{"d_model": 128, "normalize_top_k": true, "routed_scale": 2.45, "balance_loss": 0.00629, "lr_router": 0.00098, "norm_eps": 1e-05, "tie_embeddings": false, "optimizer": "laprop", "beta1": 0.95, "beta2": 0.98, "batch_tokens": 32768, "seq_len": 1024}
Below are experts of layer 4 (counted from 0) of a mixture-of-experts language model. Rows are named gate (a neuron's input weights, with its number), up (a neuron's input weights, with its number) and show model dimensions 0-63. Each number is 50 + 10 x the weight over its row's rms, rounded and kept within 0 to 99.
Before each expert's rows: "comes after" lists some tokens at least twice as common just before its tokens as in all text. This comes from a sample of Wikipedia text that the model never trained on. Tokens count by the router's weight.

# expert 73
comes after: " ", " 0", " 1", " 2", " —", " 3"
gate0:56 64 33 45 71 36 49 85 29 44 66 49 47 48 55 50 56 51 37 56 28 43 55 54 33 51 43 52 58 65 66 45 19 64 50 56 59 45 59 42 67 46 66 50 57 46 41 56 59 41 52 54 51 29 62 51 32 41 47 65 40 44 43 48
up0:55 69 65 40 52 50 52 33 51 51 38 51 44 47 35 48 58 49 57 63 46 46 61 55 51 38 60 52 15 33 49 52 53 48 44 38 54 42 41 61 48 45 35 35 66 54 36 45 62 45 62 57 35 60 34 72 37 52 61 71 48 65 57 59
gate1:40 57 47 43 52 65 46 57 44 50 49 63 65 36 52 64 37 54 55 57 53 44 47 44 48 49 58 38 37 46 32 63 35 48 57 43 53 63 47 28 53 48 42 24 45 47 47 42 31 47 46 54 44 41 40 56 63 60 53 57 58 50 57 47
up1:58 58 32 53 41 79 62 52 44 54 41 47 65 39 40 55 54 50 44 52 57 45 32 55 41 32 40 60 36 38 47 45 58 45 58 54 43 43 56 52 47 42 64 35 28 67 42 44 33 58 47 48 37 50 70 51 52 67 47 51 46 38 41 80

# expert 9
comes after: " of", " to", " in", " for", " the", " with"
gate0:53 64 52 61 43 54 49 20 49 67 43 47 50 55 39 54 54 50 54 55 56 81 59 53 36 65 52 78 52 41 48 49 49 41 49 46 45 46 47 63 67 49 47 57 33 71 57 37 41 57 56 46 33 63 50 47 62 48 58 49 45 47 45 53
up0:47 49 51 59 55 36 42 56 68 55 49 58 60 50 60 47 46 53 60 52 41 53 58 54 28 71 57 39 56 51 46 44 44 30 33 58 34 47 64 52 46 54 53 55 43 45 42 55 41 45 61 70 54 51 46 46 65 54 47 54 33 63 43 45
gate1:57 53 49 54 47 60 32 56 62 33 53 41 56 62 52 47 58 39 38 49 64 46 51 54 57 48 52 20 44 53 45 30 57 49 59 37 52 50 34 50 48 44 61 50 42 49 30 50 35 73 77 39 43 41 53 36 54 51 41 57 58 36 44 38
up1:43 59 51 70 65 48 34 42 36 67 34 38 61 50 32 54 57 59 57 60 36 70 47 45 42 56 62 75 26 56 39 46 40 46 46 42 50 59 52 48 47 51 54 35 54 51 65 49 47 49 32 37 50 60 39 40 47 46 37 52 47 65 57 47

# expert 76
comes after: " the", " as", " The", " a", " for", " New"
gate0:38 70 50 66 46 44 51 46 45 57 57 56 55 53 37 35 57 57 52 31 57 51 50 38 70 54 47 35 46 48 49 40 67 69 61 67 45 45 55 56 50 56 44 50 70 56 41 49 54 43 46 47 50 57 69 58 47 61 47 47 59 46 54 45
up0:53 54 39 44 42 27 62 47 54 35 68 58 49 68 43 47 66 50 37 54 27 43 53 51 32 45 34 59 47 35 54 40 48 54 70 52 54 61 51 54 49 65 42 41 49 45 64 50 54 62 30 57 55 45 49 35 47 51 55 48 51 33 53 39
gate1:51 46 63 51 56 54 57 28 52 46 57 58 47 51 48 66 63 49 24 32 54 52 43 48 64 48 42 41 56 65 47 58 48 66 51 44 46 56 45 55 25 58 48 53 50 49 51 49 49 44 50 73 33 42 47 36 57 51 44 53 68 48 39 45
up1:43 46 48 44 46 62 43 42 48 44 33 55 42 50 50 50 55 40 41 48 44 53 49 37 41 67 54 52 54 49 50 21 53 54 42 66 41 49 45 30 55 45 45 56 50 50 55 47 61 65 44 64 43 58 44 57 41 51 53 58 49 72 50 51

# expert 86
comes after: "\n", "|", " ", "\n ", " Preceded", " —"
gate0:38 43 46 39 52 39 50 49 49 52 55 59 28 59 54 47 71 37 49 45 51 61 45 49 49 47 45 53 73 50 61 48 49 58 47 42 44 62 54 28 54 38 49 62 37 46 36 68 53 46 47 52 48 36 37 40 38 68 52 54 41 66 44 48
up0:52 63 58 43 43 50 44 58 62 50 59 57 64 50 65 52 63 60 59 42 34 61 63 45 56 36 51 53 40 53 49 47 60 67 60 68 42 44 44 76 69 57 36 52 62 51 51 37 51 33 56 64 40 52 62 61 46 52 46 50 37 40 66 51
gate1:45 33 58 67 71 61 34 47 48 28 49 44 65 52 52 42 43 52 52 58 57 71 27 46 55 47 61 64 32 48 57 59 54 44 34 53 44 42 41 52 55 51 53 66 52 55 45 52 66 44 56 55 44 46 44 64 53 59 48 37 47 52 37 59
up1:32 48 51 54 61 58 30 59 59 45 22 38 52 66 60 63 71 48 48 57 59 56 57 73 69 51 58 49 52 66 45 43 52 59 43 44 46 53 36 43 59 53 54 70 48 42 40 63 53 45 47 46 51 39 40 43 58 31 71 38 38 50 42 50

# expert 20
comes after: "\n", "-", "\"", " The", ")", ";"
gate0:39 58 53 37 53 51 58 31 60 55 30 65 58 48 54 32 67 51 35 46 58 48 59 60 54 51 34 51 30 50 55 47 35 44 42 69 25 35 36 61 58 45 44 43 44 57 50 48 38 52 52 49 49 64 68 43 69 51 49 49 28 48 65 55
up0:44 56 58 56 37 59 64 50 40 54 61 48 53 42 53 58 54 54 37 29 54 49 72 50 38 44 54 35 52 32 52 56 54 34 54 53 50 41 60 63 40 54 33 48 38 48 47 44 45 46 52 52 62 57 42 63 49 51 69 65 75 51 52 58
gate1:59 55 34 61 36 34 56 53 54 51 53 53 42 48 52 70 29 56 75 46 63 39 51 39 31 48 48 44 55 40 47 44 60 53 53 55 73 52 36 52 52 46 45 55 43 50 60 37 39 49 38 49 33 50 46 52 50 54 59 56 42 46 56 56
up1:43 55 64 45 53 50 41 41 63 48 53 40 41 50 41 47 61 47 54 53 51 40 57 53 47 61 53 44 45 60 42 39 26 49 48 56 48 61 38 48 36 53 35 49 34 54 42 42 49 49 47 48 45 59 37 45 38 64 44 57 45 50 44 37

# expert 77
comes after: "\n", " |", ".", " =", "==", " =="
gate0:59 48 52 60 51 50 52 50 55 60 40 73 26 59 44 47 53 55 71 35 52 44 49 51 53 55 45 49 56 52 59 34 63 55 51 49 50 53 47 45 38 53 53 41 43 36 45 40 47 58 42 58 49 54 50 54 47 24 43 43 50 46 47 47
up0:49 62 53 55 51 29 53 49 39 63 42 62 39 53 44 27 42 46 48 54 53 30 73 52 58 59 50 51 45 54 61 47 54 53 71 50 50 50 64 50 41 53 59 34 44 53 42 30 58 48 46 40 40 56 54 55 40 41 35 53 63 48 57 52
gate1:62 49 65 50 45 38 40 55 50 61 41 75 29 50 59 52 58 61 56 39 39 62 62 38 57 54 50 57 64 46 59 54 53 53 53 56 34 32 44 51 52 56 64 53 61 40 54 63 68 51 39 60 44 47 51 57 21 49 55 41 36 46 55 59
up1:31 72 60 59 50 48 61 46 63 35 48 35 59 57 44 53 36 58 60 71 56 44 46 55 51 70 53 50 51 47 48 30 63 38 57 42 67 64 63 46 42 54 43 37 54 55 72 50 32 52 33 54 52 58 39 43 46 51 58 56 50 50 42 38

# expert 35
comes after: " ", " 0", " 1", " 2", " —", " 3"
gate0:44 45 44 49 59 45 63 58 37 66 35 44 50 55 48 41 54 50 38 74 57 66 59 55 46 56 55 53 55 56 45 38 44 36 50 65 56 56 60 52 29 46 53 31 43 53 37 50 42 47 57 52 60 63 42 61 57 59 53 51 60 43 60 28
up0:43 58 63 26 55 55 56 60 43 51 35 49 40 51 42 54 38 47 30 56 53 42 41 38 69 56 42 37 51 52 58 43 50 44 66 32 44 51 69 43 55 50 63 55 51 53 50 46 47 66 48 55 48 49 52 73 50 58 49 30 74 27 53 56
gate1:46 43 45 62 49 48 51 41 51 39 46 47 59 49 53 53 48 67 56 36 47 56 37 43 55 57 49 50 51 52 67 41 47 54 78 61 42 49 45 67 55 57 51 58 49 64 51 43 48 40 56 40 32 60 63 54 64 61 39 51 50 57 59 46
up1:48 75 45 30 42 46 51 38 80 39 61 43 44 59 47 44 66 39 35 40 55 53 42 61 62 52 52 44 35 44 36 42 56 69 37 49 47 33 31 50 52 41 44 40 43 60 41 47 43 47 47 51 39 54 53 65 45 51 64 57 28 49 42 43

# expert 116
comes after: " |", "|", ":", " $", "′", " 1,"
gate0:47 42 53 55 62 58 24 38 47 58 31 31 42 50 35 39 44 57 40 50 43 65 46 59 65 56 28 30 40 58 57 69 51 58 50 62 47 44 31 52 50 51 27 35 47 35 58 59 43 43 52 59 65 50 56 42 51 51 41 54 51 48 50 31
up0:43 41 47 53 56 74 60 58 31 41 29 46 69 49 67 60 59 56 52 73 47 33 49 78 40 53 70 51 57 82 38 40 55 47 61 40 53 65 41 54 31 43 52 47 50 54 55 52 66 48 45 54 42 36 56 59 50 68 49 66 59 52 49 69
gate1:38 35 65 58 42 62 37 44 56 54 44 38 44 41 57 45 58 57 60 69 44 51 48 74 35 53 67 47 51 59 61 37 62 45 40 54 44 47 44 46 58 72 57 78 53 44 32 46 52 48 46 21 55 45 53 53 36 56 32 44 37 61 49 63
up1:44 71 56 52 48 62 50 44 69 55 41 50 68 65 49 45 54 61 56 46 59 52 64 59 30 41 60 50 62 30 46 42 55 41 42 41 46 57 54 66 59 58 55 52 49 42 78 55 60 63 58 41 45 59 51 49 55 51 43 59 40 45 39 65

# expert 98
comes after: "\n", "-", "°", ")", " /", "°N"
gate0:39 46 57 50 58 39 42 35 60 46 30 51 50 52 42 49 63 52 70 71 44 56 54 64 70 61 47 57 50 58 49 26 56 51 42 60 36 47 34 48 53 52 48 33 30 44 48 56 50 52 48 57 52 48 58 28 58 50 42 58 44 49 44 63
up0:55 41 33 52 44 51 60 49 46 41 49 49 36 48 42 60 44 40 59 35 63 44 64 42 62 44 51 56 20 47 61 42 56 39 46 49 52 61 42 48 49 40 54 45 46 48 69 67 30 54 51 46 49 40 57 57 50 80 40 69 44 63 50 62
gate1:61 47 70 43 54 44 42 38 58 46 42 33 58 50 62 47 69 56 44 56 47 46 63 64 60 58 54 46 53 49 53 38 51 64 39 52 25 43 42 52 53 61 55 71 38 55 44 41 46 53 49 47 69 50 50 60 57 74 53 43 49 54 53 55
up1:54 39 49 57 50 43 58 45 51 51 41 54 39 30 54 54 54 51 63 49 43 55 40 43 48 43 32 51 49 61 51 59 63 49 43 50 53 58 56 49 45 51 39 53 64 41 49 60 40 61 57 65 71 40 41 64 67 46 55 50 50 50 50 74

# expert 64
comes after: " |", " in", " on", ":", " $", "/"
gate0:50 48 39 57 58 44 22 49 56 48 44 62 56 63 31 66 35 58 34 67 37 40 36 42 44 35 58 33 39 62 53 30 51 61 63 50 55 49 49 56 40 54 51 56 46 39 59 65 41 55 40 36 55 63 45 41 36 52 68 60 53 35 46 56
up0:47 63 48 47 41 48 29 57 50 40 49 46 50 68 36 49 53 49 42 47 42 55 28 49 40 56 52 39 59 58 51 39 42 65 58 57 64 48 37 39 38 57 34 57 43 58 55 39 48 59 40 40 54 45 59 39 51 30 61 69 56 41 41 65
gate1:70 44 48 60 46 27 59 67 38 32 45 47 54 51 41 51 41 44 39 37 30 46 52 45 62 39 62 46 52 50 54 37 38 60 44 47 47 40 54 64 62 46 44 52 45 64 43 34 49 45 53 52 44 63 51 64 49 51 65 38 34 37 43 67
up1:52 50 62 57 51 43 42 54 35 54 64 70 44 49 53 79 51 53 57 48 35 41 63 65 42 37 44 34 52 54 50 63 57 59 61 55 60 49 37 64 40 51 49 32 67 51 64 31 69 28 58 47 59 41 46 63 50 55 53 45 49 59 56 43

# expert 110
comes after: " |", ".8", ".5", ".3", ".4", ".6"
gate0:39 49 67 45 35 29 41 49 41 56 51 56 62 45 55 51 45 48 43 46 53 64 48 45 48 50 70 42 62 57 48 49 46 53 52 42 50 49 47 54 33 40 76 47 47 54 56 53 45 52 47 42 40 55 80 51 47 49 34 72 50 35 50 41
up0:45 37 50 46 55 57 63 54 62 36 64 45 62 61 61 38 50 48 55 47 43 59 53 66 51 50 56 43 49 49 44 34 48 55 48 37 59 57 42 41 42 45 36 78 71 50 25 52 72 44 44 51 38 36 41 64 53 42 68 40 49 59 47 51
gate1:41 50 48 27 52 46 55 49 63 66 57 33 54 66 53 52 50 40 48 51 37 52 52 50 59 59 51 56 48 51 42 44 39 35 56 37 46 59 42 52 60 40 38 51 45 55 64 24 37 37 47 67 43 51 54 73 37 28 36 47 47 30 57 30
up1:46 56 55 56 56 61 46 46 18 56 51 55 60 48 63 40 51 53 61 55 45 34 61 30 49 34 61 47 46 49 34 59 61 49 64 48 54 46 25 60 47 58 52 66 62 71 48 52 46 54 61 51 54 42 58 55 65 52 59 50 51 54 62 52

# expert 41
comes after: "\n", "-", "°", "°N", " N", "″N"
gate0:75 38 61 43 63 57 38 51 44 42 48 41 61 61 42 62 48 57 37 44 21 43 37 51 50 49 60 31 40 61 54 47 58 40 46 61 30 58 45 58 54 47 46 64 46 55 51 36 38 62 48 32 62 47 50 46 51 55 46 44 38 38 58 55
up0:43 58 68 43 60 43 46 41 47 43 49 57 52 53 41 47 46 56 52 54 56 43 36 67 54 45 47 52 63 54 65 35 48 66 52 48 44 69 35 63 28 50 45 50 41 56 52 62 57 30 42 40 40 48 50 20 44 58 57 73 37 66 49 28
gate1:72 58 49 56 50 41 52 47 52 50 56 71 46 53 71 68 60 43 67 38 52 45 55 43 65 60 35 63 52 44 32 47 48 59 38 53 60 57 61 59 38 49 55 47 46 57 54 45 37 49 52 72 53 57 56 53 57 37 44 54 61 55 41 45
up1:51 65 19 56 59 48 41 47 52 34 54 61 49 41 51 46 38 64 59 44 50 56 39 48 40 73 45 56 59 60 65 57 61 52 56 49 38 41 54 49 51 62 49 38 47 45 50 63 51 42 46 44 54 66 42 61 56 54 52 59 56 54 45 56

# expert 13
comes after: " |", " ", " 0", " 1", " 3", " 2"
gate0:35 30 37 54 54 51 55 67 51 50 48 45 59 37 49 81 42 43 73 66 49 52 56 49 29 41 63 49 50 53 55 30 59 58 40 36 57 66 52 45 42 40 37 67 52 58 54 56 50 42 50 73 60 57 55 60 49 50 35 56 61 46 40 33
up0:36 60 45 55 49 50 51 56 61 56 38 64 67 58 42 63 32 44 29 54 51 51 52 55 58 54 41 57 41 32 63 42 47 55 51 56 26 35 56 60 61 45 28 57 33 56 42 45 36 48 52 59 52 48 58 47 45 70 32 29 46 47 50 26
gate1:57 53 58 50 57 20 46 56 60 46 29 36 38 59 54 54 55 43 65 41 45 55 49 48 41 51 55 68 64 63 49 60 56 43 37 54 75 49 49 48 56 51 70 51 71 48 43 35 59 50 45 65 50 53 40 41 56 57 62 44 52 69 54 45
up1:32 63 53 55 42 54 42 39 71 54 51 38 65 52 40 61 56 53 54 36 46 56 46 69 48 50 34 47 57 58 45 54 66 37 35 65 55 45 45 47 31 46 56 43 55 48 50 41 37 39 44 60 59 43 41 45 71 48 57 48 49 62 53 57

# expert 61
comes after: " in", " the", " on", " In", " from", " at"
gate0:50 55 64 45 62 41 56 52 55 42 44 46 60 57 42 51 67 68 39 64 46 63 62 55 48 74 55 55 50 50 59 48 53 38 63 67 49 45 52 39 57 59 53 60 40 42 55 45 53 44 47 66 59 65 50 46 47 63 55 54 46 61 54 56
up0:36 42 46 52 60 37 49 42 59 48 31 48 64 44 45 63 44 55 28 47 58 55 51 47 59 45 54 51 50 49 50 75 50 60 69 49 45 60 74 41 51 45 74 38 48 63 40 43 39 33 48 51 39 54 26 58 41 41 45 52 40 59 50 43
gate1:54 54 46 33 46 50 60 49 49 66 51 41 52 45 57 37 48 39 50 34 49 40 48 47 66 59 28 36 57 52 47 52 61 45 55 46 60 50 63 61 50 47 44 30 39 33 57 41 29 68 48 54 62 58 55 46 62 46 69 41 65 65 62 46
up1:27 54 49 48 54 44 43 47 48 47 52 45 56 35 43 53 64 35 50 72 42 47 69 53 49 31 43 52 48 59 47 53 44 50 38 45 62 53 49 47 60 45 56 45 27 59 41 74 36 56 39 65 44 28 53 31 41 45 31 48 59 33 45 49

# expert 102
comes after: " the", " in", " of", " at", " P", " de"
gate0:38 36 35 44 37 47 58 36 52 49 37 55 55 30 60 39 53 58 58 50 35 42 49 64 45 70 55 35 37 41 54 31 34 58 47 74 51 50 59 71 44 56 41 30 47 47 53 35 43 55 35 60 50 49 54 53 47 46 37 48 65 45 47 54
up0:54 35 56 65 39 52 53 54 55 49 54 45 59 63 46 43 63 26 58 61 43 46 55 46 65 45 56 39 32 52 44 57 68 64 49 41 52 53 65 49 46 52 56 57 60 41 46 54 59 46 69 36 58 45 48 58 35 70 57 44 48 57 23 47
gate1:47 49 46 26 50 59 42 62 45 63 36 56 53 52 46 57 55 60 55 59 29 53 47 44 55 47 43 51 51 64 60 51 49 59 57 51 36 64 72 34 61 43 72 43 38 35 49 38 35 44 51 53 51 61 62 49 56 53 48 47 50 41 55 39
up1:49 59 38 53 47 52 41 48 50 53 34 50 41 60 51 59 35 57 58 56 56 48 59 63 39 44 57 45 44 43 43 22 42 35 60 53 54 48 39 44 32 56 40 55 55 57 70 43 41 40 38 69 43 59 48 63 47 45 34 49 43 45 29 44

# expert 84
comes after: " the", " of", "-", " on", " in", "."
gate0:56 45 48 42 54 54 51 53 41 61 57 45 77 56 55 32 57 43 33 37 52 50 33 58 42 45 49 32 43 33 46 68 52 34 54 61 70 53 49 59 39 58 64 55 56 53 38 64 46 45 53 53 40 57 61 48 46 54 65 50 33 47 47 54
up0:67 46 55 52 56 50 42 46 52 59 61 55 54 62 57 45 65 50 50 51 45 67 49 40 52 65 52 63 42 38 41 59 52 54 50 30 57 42 49 72 72 57 44 42 47 40 40 56 40 44 51 41 66 39 26 36 43 56 52 59 55 51 49 35
gate1:45 68 36 45 38 49 40 60 44 66 39 47 48 35 52 55 42 55 46 41 50 58 35 53 55 59 50 38 53 56 40 47 64 42 48 55 61 68 60 48 38 57 51 60 44 59 57 37 26 51 46 60 34 54 49 58 47 52 53 48 42 39 44 50
up1:36 36 53 53 48 43 38 65 43 46 70 59 59 39 60 56 53 65 62 50 39 45 58 61 60 51 59 57 66 40 46 62 43 68 69 42 52 37 40 60 40 39 55 54 66 47 49 54 51 40 44 33 43 47 48 58 52 69 43 36 47 69 56 39

# expert 85
comes after: "\n", "s", " b", " List", " one", "ed"
gate0:49 38 56 57 50 48 44 38 66 67 49 56 46 61 58 41 57 33 68 55 54 60 58 60 31 60 67 63 42 48 38 65 34 53 45 54 43 50 53 48 37 50 46 50 52 59 36 53 48 56 51 60 52 51 45 55 45 39 71 68 69 46 66 57
up0:48 47 41 62 42 59 66 49 42 39 68 57 52 48 60 45 43 56 35 18 49 43 47 33 41 45 50 69 50 15 66 47 54 54 60 40 51 55 44 53 61 61 54 47 41 54 49 44 57 54 46 48 55 57 55 43 40 51 46 34 56 42 46 47
gate1:58 64 36 49 51 42 38 43 58 54 57 58 70 37 65 41 54 58 48 56 52 38 46 56 52 48 56 35 55 35 38 70 38 37 34 74 48 33 37 59 36 69 57 52 39 51 45 58 63 51 48 49 67 46 56 34 42 54 54 42 57 43 48 42
up1:55 41 43 64 60 66 46 57 53 47 49 62 37 54 32 57 28 63 57 43 59 60 36 40 48 32 49 58 40 49 54 24 61 45 60 43 48 44 63 57 36 40 57 61 71 56 48 44 57 49 43 70 50 54 60 78 48 59 43 42 54 52 41 67

# expert 109
comes after: "\n", ")", " ", ".", "\"", "\n "
gate0:74 55 47 63 39 39 52 60 38 37 43 51 44 50 53 59 47 57 64 46 46 31 39 40 34 66 60 46 63 45 49 58 44 56 75 49 55 50 69 46 36 45 62 46 51 50 56 36 43 69 48 49 40 58 55 58 35 64 57 56 64 56 35 55
up0:56 57 58 36 52 49 54 50 57 59 40 41 46 66 46 55 42 41 47 41 56 50 42 45 47 38 48 15 39 48 48 59 52 50 61 36 57 50 79 53 70 43 49 38 40 55 70 48 40 61 54 57 40 56 37 44 36 51 62 44 47 43 51 24
gate1:44 51 49 40 47 44 43 49 42 33 56 48 55 36 62 47 46 43 56 47 40 41 55 46 56 65 63 45 60 60 62 34 43 72 54 44 50 63 54 54 49 52 45 61 46 44 37 60 37 45 59 45 47 47 58 41 34 36 59 69 58 51 53 63
up1:48 50 48 66 62 50 42 58 42 50 26 45 66 36 50 58 28 50 71 50 62 47 43 51 37 43 62 47 46 52 53 53 58 49 39 36 52 58 36 52 34 56 54 62 55 49 59 38 58 57 62 47 37 45 58 44 38 53 41 44 50 44 50 45

# expert 55
comes after: " |", "|", ":", ";", " /", " on"
gate0:29 50 61 42 45 35 42 44 41 51 60 66 51 51 48 30 44 49 50 47 37 34 58 55 61 65 47 51 58 49 39 56 38 62 53 61 46 23 48 62 59 41 45 41 39 57 43 44 50 45 47 53 21 61 33 47 44 51 44 65 42 73 58 48
up0:56 46 32 49 58 52 45 62 28 48 49 50 58 32 50 44 45 45 40 50 55 42 41 33 28 44 71 56 57 56 53 16 59 42 57 43 50 52 56 56 49 43 50 69 49 42 43 54 55 62 60 48 42 57 33 44 54 57 55 63 55 52 42 65
gate1:67 48 32 58 39 58 62 52 44 38 33 42 47 52 58 56 35 52 49 50 44 37 67 57 50 58 32 50 66 57 55 34 42 51 42 37 34 43 58 34 54 52 49 37 58 55 52 57 55 32 38 60 47 36 52 41 68 48 47 45 57 44 42 45
up1:36 44 56 50 50 34 40 34 54 49 67 69 50 40 29 55 43 52 53 56 59 60 38 35 40 50 67 55 40 37 50 71 65 52 57 52 52 34 52 54 52 48 56 61 33 43 56 21 49 71 51 31 63 61 38 55 44 43 52 51 38 55 40 52

# expert 63
comes after: " of", " in", " to", " from", " the", " and"
gate0:35 47 44 44 44 41 53 45 53 36 61 46 51 43 69 45 41 66 65 39 27 38 45 47 55 43 41 51 33 33 54 47 54 51 43 44 48 52 48 36 51 54 52 63 54 55 72 51 57 38 51 34 26 58 40 37 64 57 32 39 49 71 50 43
up0:42 43 49 52 34 45 49 46 45 53 52 52 48 47 55 39 48 39 53 34 59 61 36 45 55 57 64 63 49 58 59 57 48 34 31 57 31 51 44 35 59 56 42 58 47 49 55 47 48 52 57 62 41 55 59 51 78 50 43 43 59 78 59 63
gate1:60 55 51 39 44 51 43 58 43 58 49 62 53 46 66 55 45 43 51 43 59 47 61 54 45 46 51 52 64 51 54 55 33 34 42 70 46 67 53 54 52 58 57 50 35 56 40 56 61 43 50 71 35 56 53 41 57 43 44 60 28 48 49 47
up1:60 42 55 50 45 59 57 35 57 51 46 48 48 68 40 52 48 58 56 57 47 45 49 51 45 61 54 36 53 50 60 44 41 39 46 49 60 41 62 37 52 48 42 57 67 42 54 49 59 50 39 41 49 57 63 46 38 46 50 39 68 34 54 34